From a checkpoint of a small mixture-of-experts model trained on Wikipedia.
Size: width 256, vocabulary 29736, 77.9M parameters.
Experts: 64 squared ReLU neurons an expert, a sigmoid router.
Training: a variant of SOAP for the experts, 446M tokens, 3683 steps.
Below are experts of layer 4 (counted from 0) of a mixture-of-experts language model. Rows are named router (the router's row for the expert), up (a neuron's input weights, with its number), down (a neuron's output weights, with its number) and show model dimensions 128-191. Each number is 128 + 24 x the weight over its row's rms, rounded and kept within 0 to 255. Numbers have three digits each.
After each expert's rows: a language model's description of what the expert responds to. This comes from a sample of Wikipedia text that the model never trained on.

# expert 17
router:177159133150115135138130121106087164116136161103111178094122156127110097153162102141163143148125176157138166157122058148153109131110143131143107087090115157166133137119107122121130168123140131
up0:118121145115120114112091113140114129119095123102130107093141110135184130120116146129138111097126107105140134171142132090150111110124137160133110121125110109084129132127144126166133127149091133
down0:133165157114095101107144105088119103109135125087121138132114100101141117133138143146127095128124100125121132144139141163126125117134170165128135104101082090117105135135143092176129102113116134
up1:107083141173141128131124129136176157119098128176107133100141111118163121131122136060105095140090161126144129095126163134086157138153131157150114133105080131127094144125128172100120147170127122
down1:121156113120148131179128136179171139175115148096155131142081188084135147155125112112097156157144152091130139105142132125119146157113100125162149127077099174114116138133128118115119149122159124
up2:160109148162115100129168106105127164162130127114163112138094098138090129114116112107148114099142156141134115075116138110090153089140139106106143180121146100108149135139156142124127165121146125
down2:112107130176106177114117085184146154130199120138119109097120146122122147133133109126169128106109128115155152108144196136115155125147145127148132136128117123099150123113097113116148142171123150
up3:162135133104148134151154107152122154122124084136154171089130120180128117144172091082086101128142127112135162107125144127159146117138104158122117132095090115126200124172162140171102126141123119
down3:113109088127145140165119122126128118142099143130127161125125184144074158140118115110112072159136134174115147121150174144141102104114129128141151123143156151157106121113146110110123133133141106
up4:155171120135118111125134122081114094155103123150145140134092080150155128146142143122076125142118121146133128130144120090140136114152120107106124111131128123120154146116153117127070091140133113
down4:106126141135082119141137107148086109129134103126119105132066131129093162114123101125100135121166163115156087089146159100148176136140144127113129136144150116109134129094108162142173129150150151
up5:122146124094134153107124116162140111108170116091181085162158130107128182110117082154165142137110138114106091180121098135161124154080121120152146111105075118145147106187154121174108146099147126
down5:126096167140149142152171153160124145146156158137149085139124121123124095122118143102088141161120116085124156092177115085149152140148124125175136143140137118100159141164113149162144222117166124
up6:124106126130149084116148185133086152110107126136121151097138101101127103127181092126136162168091184152091098126085120165147140153140167122103176109129126148156129140134129091118090090161156132
down6:137094108110112119134125148134136122126120104125148144127158119180127127127130129117129114127144171126126140122118127160160123135130135149130128107144124165169140133132175142121143104112109092
What it handles: Common English given names and first name-pieces before a surname in credits and tables, such as David, Stephen, Terrence; also citation in citation needed.

# expert 63
router:153107130104139100087151102107123162150131077133104149141124164118116120144149114134149066160122162145152160135121097117180049093080145157170126115127127118152125131114120097106141136102128146
up11:147125152119135111129112126135103140096158125108124148136119145144107154117165107145112085094091096092087134158136146138106159126124085116083144129142133129143126133135118097136146125091143144
down11:113110134152144127116129142113117094146121163144085131110128126159141128154098140156116186072113131150082141147130104177135133108111126104114129109152185137129112101125122097129142139102114120
up12:105110105131116117130134152106128121120116135120137133145128118142100101162146119109085132146178130169152149135135110132155063109163150080167159126105138142130125082145123131127142144165124158
down12:141131111133122137121125131117131128137137170113076159126156135100141113142133130133106144145142147160171121104142116109096086141168134114136109110128130163190138128135118128104163143110156123
up13:116130146091126123146118141118128096122133117128095080141131096159137116148123123162146111086149116154122151139124105155147145127099122168132134105107128103156115131124105104147131139145142175
down13:078124127153102133115126133080127073101127102131126143114090105141126119146160137135106121097146139160119164082113099113121174160113118124173143115160191117126150133116130141090112139136125120
up14:121150169143118142132122091128134135100138145139135112119126122106124106117148140102065123170113109103126151102127140151107107110121105140158133129105125104109123132117106119157122117148102102
down14:169127102132088130078127114124176132122151109152201099113098090087079108100082149118120111139127133145092104128117144121083150141085108159193099134120107090170131108100143128140141156139161094
up15:124125130136149087116122155114108071132136190094104142143126125110191111129135111143144146146163123172116120126113123105149103119126127110111157124123118169125084092130147170124102116157102153
down15:180094157165104117154138157117122117122105087127077138133142130129127104169129142123121132163156156130157137178167078116110122149159133121048144134118112086133084129117144109121193109081155140
up16:132107137157098141129141094111135131157155156118115133125167138116138141117145131150144164122137115124149118167136116117133121096196123145107135160175160131122091159142132137125086089142149106
down16:077135121141114162071153141138168103094141152141120140151130144159155113151142129135118112116209165102094096154132066174117074137117130114118092098108104156113140128143128201119118174129109129
up17:138160150115106180166157115097094146156109108120127120098124123163131129093119110127144100145151134141157128188121154094101149131136130084106124135164133105140168125116133142122114138139152108
down17:178127131105153136139160125111127131139140136071136134168133109123119149118144160125092138128136096152156152145083112104113162112119152115129134164149154154140143132135149145115127130157093139
What it handles: Lone letters or short pieces after numbers or codes, such as episode 102b, asteroid designation RX, haplogroup labels, Ney.

# expert 54
router:157158125131127088129133089142130145104133150077130141169141119131139126151144150175137116120119145142119158157117113156137109122081139134143110146118167142141112139085092123118144102126107142
up0:155121159135128116116128060140102128115125131080126108128160122152161100148139126150149167161128136111170164130121126097073123059132120139149097133116172164139132142111164126081152133103080110
down0:135089123111139108115124122144116126134107147112153091160163108092120136159128123156080141133100115148193107147126158083128156078107116114174106093100098104135117159085151168127154125158119185
up1:114128098117160110129127106163123193146100168081114119122130149120116121124164145103137135082142110112191146143126081164135121098141154149116137143115142135066109120121116127089084156129129107
down1:124116111114106112123142119129115150124127102158113143107134119161116101156157126111107168114138173066115153121093119163148128136089146125150116110118121153118103115092106163127103121130135141
up2:135135101139124165088136160125129150158136113115089145170098132167121137127137098151123192105120138131136166124102133117114124107107114157134130183114109143124132143104095125105132104128135159
down2:118111094095125098098138130144135140110157152124111109118099096126113102106126092108135126122116160085111164107155106163107137116144135096125154128111071128103133133086126090149102114108088155
up3:151153133131135137116130125151130119126155084120116135133119132101155138160132127138137081117126113164121122137135084192104141132151093150136143104137131152130142135112142152116102122110100107
down3:115156116121157150154142133121100173108111161146109101117134175100136133120111169124128137099154176111148124151087174142132129132131152113146160142127151113111097128124125122116130131148126110
up4:139149125086128077118115160127143082145114188108152165145172146145105135143173130114157117108116154150126182155122130127144129137128169142083117124105138128123149107110128117105156112092176118
down4:137099134130073119128174128144133118141101118141100156154135153139141133104108133145154122133108111153137093181147139115119130172151068101128150092124154102101119146142081157119082132157120154
up5:105122138143109126100117137104117081124090100112162131130130079129147136127100133112152108105179097151167150110139107113104141128098137114144165106138113101133091130117172155123165126156129153
down5:196112106142071123098126120122110107122158157127112157105089109142120115146102120128113125150131168158134123141148104131166072107104134105157142128114110123143146122149153150114107092161130167
up6:174135115108195100164128170114121114113146111124128131162074101132128124158135130175159134108135104115109139164113098171115142171176152124129111088153133129149131120124111134136102102131142165
down6:084162090187120118128139109144167112145143091139122141136113115138167105136126122059139118141123123112123128103138120099107145166130172116112166138160103132128123114142105127143154133152075139
What it handles: Inner pieces of non-English names and country codes in sports tables and rosters, such as UZB, Maksim, Nevėžis, CMR.

# expert 18
router:150131158158151142140092117118120099113111147076114131150114170124160118114163090100152156114097161160113119151090099138118122152098139103117107102167160112150121125112074130103168134107162140
up0:141104141126093088110158132134094134123126147141130146092128135096226094126134169124172113129160094162103128156118128180114134107148157107131091129168138127119115134125155179137187124124139094
down0:100147172092111101133125099105138142165096135131132166100152112128146130120094165148114114181107136106163118198166193123119120161116137164125183116121110138132126123177149146138082140152101101
up1:125140116138122125131110123095170111146154105142149169142116157146196143096100091096160120147115120131128087116142145141146153105112102143105114160149141133152095150136125150142127128127107160
down1:129087164127101139123121120130189171155143151116122161139078118186129138131169105136124117095146138125085133115109149126175131118133126160102105177187127131108099130138138135125122121135155111
up2:130137115143096160136154144111140175126171170144143146124119167154174087081074142147166146091119118151148175146166150102135118122148111133125134083121112129106126137168142099100122166108162110
down2:183112146140085114137121110138134142119153119145080111153128130119121132143148120126134158126118162128145127103150078118112116146147125158103138146112129091126145136106113101115135093121110166
up3:156123108190122103138152175147099150121135114173127069141147141111133138130153106080132104109087143088129136124118159162093143120119161144147155114071127119110112074150143114098150136119092114
down3:207119142096158112124138147086154122101110148147137137085118128108161123157109092120101107152101117110137131110149129137121092184055105141124140111099116118105104128121128103171120133144110161
up4:168121113146115145147109054120129155105179143143116113133123095147107127072127197144107144143127131132117125131184112112128134129089129133130122116138106153156126136107059151114085130119142146
down4:132141137155151111103129118123150130132112138157129112125123119099128113074123167115108101116171121138170143123140144131206078130121091096153164103167132128120121095085129101123133128149130113
up5:103147100151132123129099096131112143147158123121126127130104093110114126137103108089163112107132131094074134116079144089088125153134089112129122107142140140142123152131102127155106137123174122
down5:157182112123131151122099126150114153171156178135099120104108159102108129103144136147133128120153108111135106132132112099122134121111138128110092172113108116125120162103106114130149167124120178
up6:114117114109111130128123114165098153133106135123149100165138168086106113099109098124105062136124171201101130118153136126129125159147116142090126105085158136145151099130099158166162110104115141
down6:091134170135104155110158158117132127136116153145125105150142127142091100072093153087116130150144137167104127125132158137175120112141121140111103128107141098127129106128103119145132122142102094
What it handles: Field labels after a dash or line break in infobox-style lists before a colon, such as Binomial name, Died, Species, Voiced by.

# expert 27
router:171144132124135157165107113098077138132129119113125110129107181126175095140124104127119101086117132123143150135126127117171092107109137128121122153144148126137085191122098131150127166145111135
up0:129102145116124103089146125132132123139123072123127118141122154128123087106133113122116101184147143149146123138116126149095114143122136070102137140173168119113165125131127150120132162138158125
down0:136085133156115163051155143131129140120156101145132094145115106110108152117114144121131143167135143137143136102107164129068104140123170101123097093170115092109104127140081143125135153142101132
up1:141093140113112102116150097096120174172129139142163138101147135097135151086146115124117153157140151128095086119137112147159085108172152135108129168107114108098120159164111127120137129140145137
down1:106100135079135138128160108108083116109111163141092171085114150114136119138128128127167116109140121121111142125135130122146115114149149117150124188129139148118097151127115130145113156102125104
up2:103179122144133087161121138120108102142117145057134136102091094108190091105157125107127128166114095103117158107162114072162122115172124113158129142134090131144129142112171164112153115158137132
down2:177126143130141125110136120127140143129164105127100130124100149101108094135119144147178139130105145068116079117156137114124147114122131136184154136125093134144144139132131140106108147133149136
up3:118182138138147103138163126137114172094099106173145117107139125136143121162135132168126144123148105109172130151120102175156133098169130146133143099171143137151093131133107119115133103143147145
down3:103138098147124088155144131118129119107079163091125133155156095128139116122129114096120147104145118118120163152167117124120150139120152127135130123182160128121135106135133118149149098170077119
up4:110104110154150169130127155145145108139120164121112163138135091129100133156082119111148133124141104149127072163122137117126185182111140123112125122089120112122109170104111126175130167142163129
down4:117135140127102139138092150119128117141131138176156149111139119162163149125122141113197135117141117177130118139121153135133107170088146147149115158117126077129121145137133077106099129138147142
up5:155098098145140116116084143097114120065116126142150123122091120126150118147122117069138148123167137135100129110136128098120103130130133127093136109119128145110108112131081081149174152086138156
down5:116099066147149153150124130124104086106118120111144116080088116116166134141108172115097091144180116119104097085119198101120100113132152149123125113118120160122090130172137106126153110121174142
up6:094137128149139169152113114120093133166130104100127113137123098154132184080123148167126109129128149146122157103089157163091118094186153119054113133131127119106120121101090119106098190141127119
down6:123129081164134110103079105170155108146117165137150154125128109150148113097085149116119129114150137128071147191145138140135183107116126147092157103108101100111175121143135123119149074117142123
What it handles: Consonant-led word pieces in the middle of foreign surnames and place names, such as b in Steinbrenner, oc in Moroccan, Bur, Kar.

# expert 29
router:176147129125100116143116092076093166108161101129127126166108138109159094073150101134119159063077102136135143178128116142131081153075131154138115122110158123133091123125110140101133167134158144
up0:136137122117146132128168173108148165113121128116102148128179142125142132125141138146103127118161106094118128105150127127129116141111129163171185098089108145171128122155064116127127119130151104
down0:162093173145094119122148178168136153132169146137142136144086171129153132116142134181133123110140138088100111166144112172148138158159127140152149131121103139129154159145145117139121142130171119
up1:162129149157135129099119123126113092192111139123113111118142146138144122121128136150138162131105098129140123100140173152136126124086153123165145140109102145162162164128089111154099114094172156
down1:124117144101172122167131146090143164141126131157105158170159136118100127109114122146119124107137122162127133131158125144111148081097092089109168122151113130149123128162150133099090141087126159
up2:132093107138140120107111131124124158116100104152090138155126096106137105100158111096128099143117095152094079139166121117161150148137138121093142119157113139113153144131123150150138120141118131
down2:107142094109122125129095134120120135109152131164101132117113115133153127131101107085091073129146110146121079141144170107122156119151120107119117168168113133097108125134115123131130116135141142
up3:135125094101095142115101160138155168112167129061137111142131140125115178120168141148139080130141101133146131142115159103150130137110128151139135102151156133138139117111071123087147124161165133
down3:139130162117093132143132125111110132149122125160097147161131174145106088105098147146086117138149107148131134118166132155139143127155135099118102132119158102155134136074086145120134132168113145
up4:085129114109144122110155164112125071089100115095131142168098147139133113131111133112148088119162110137155128182126121142128138085140128142146102112116097081118113106130119145113129095129125084
down4:134136095095109075093103121150120142087122112130139130195106169152155075143133145096110124163099095090155183143151100120112138152138127140139149116103105106123129113132131094126126180135144152
up5:140135143146138131132137130125118116106141092103117132100125169127127214131110124094115135148145156084130083122138122113113113152108106115109156177162106110101079144077094150121144160114100080
down5:129137108106122101149106110103112124131155070149139154113128087116119156075112127158106165145133150142129124110158093102109145158110138109155119146169136100084100177114130154108101131115109142
up6:126115116118122109150105122127139094115134087158132103132133155113146101151143160185165116156142124119110128180140116118137111116104132151144119152173163094201119098127130121126124165132129162
down6:137126197125083123138154165114096115131129148099105136158130139140130142113145085171175106154130083139126120153128125126101122129077147132095157102129136106095099092110147128132163150134197091
What it handles: Taxonomy and infobox field labels such as Genus, Phylum, election, record, plus inner syllables of foreign surnames like Giordano, Tübingen.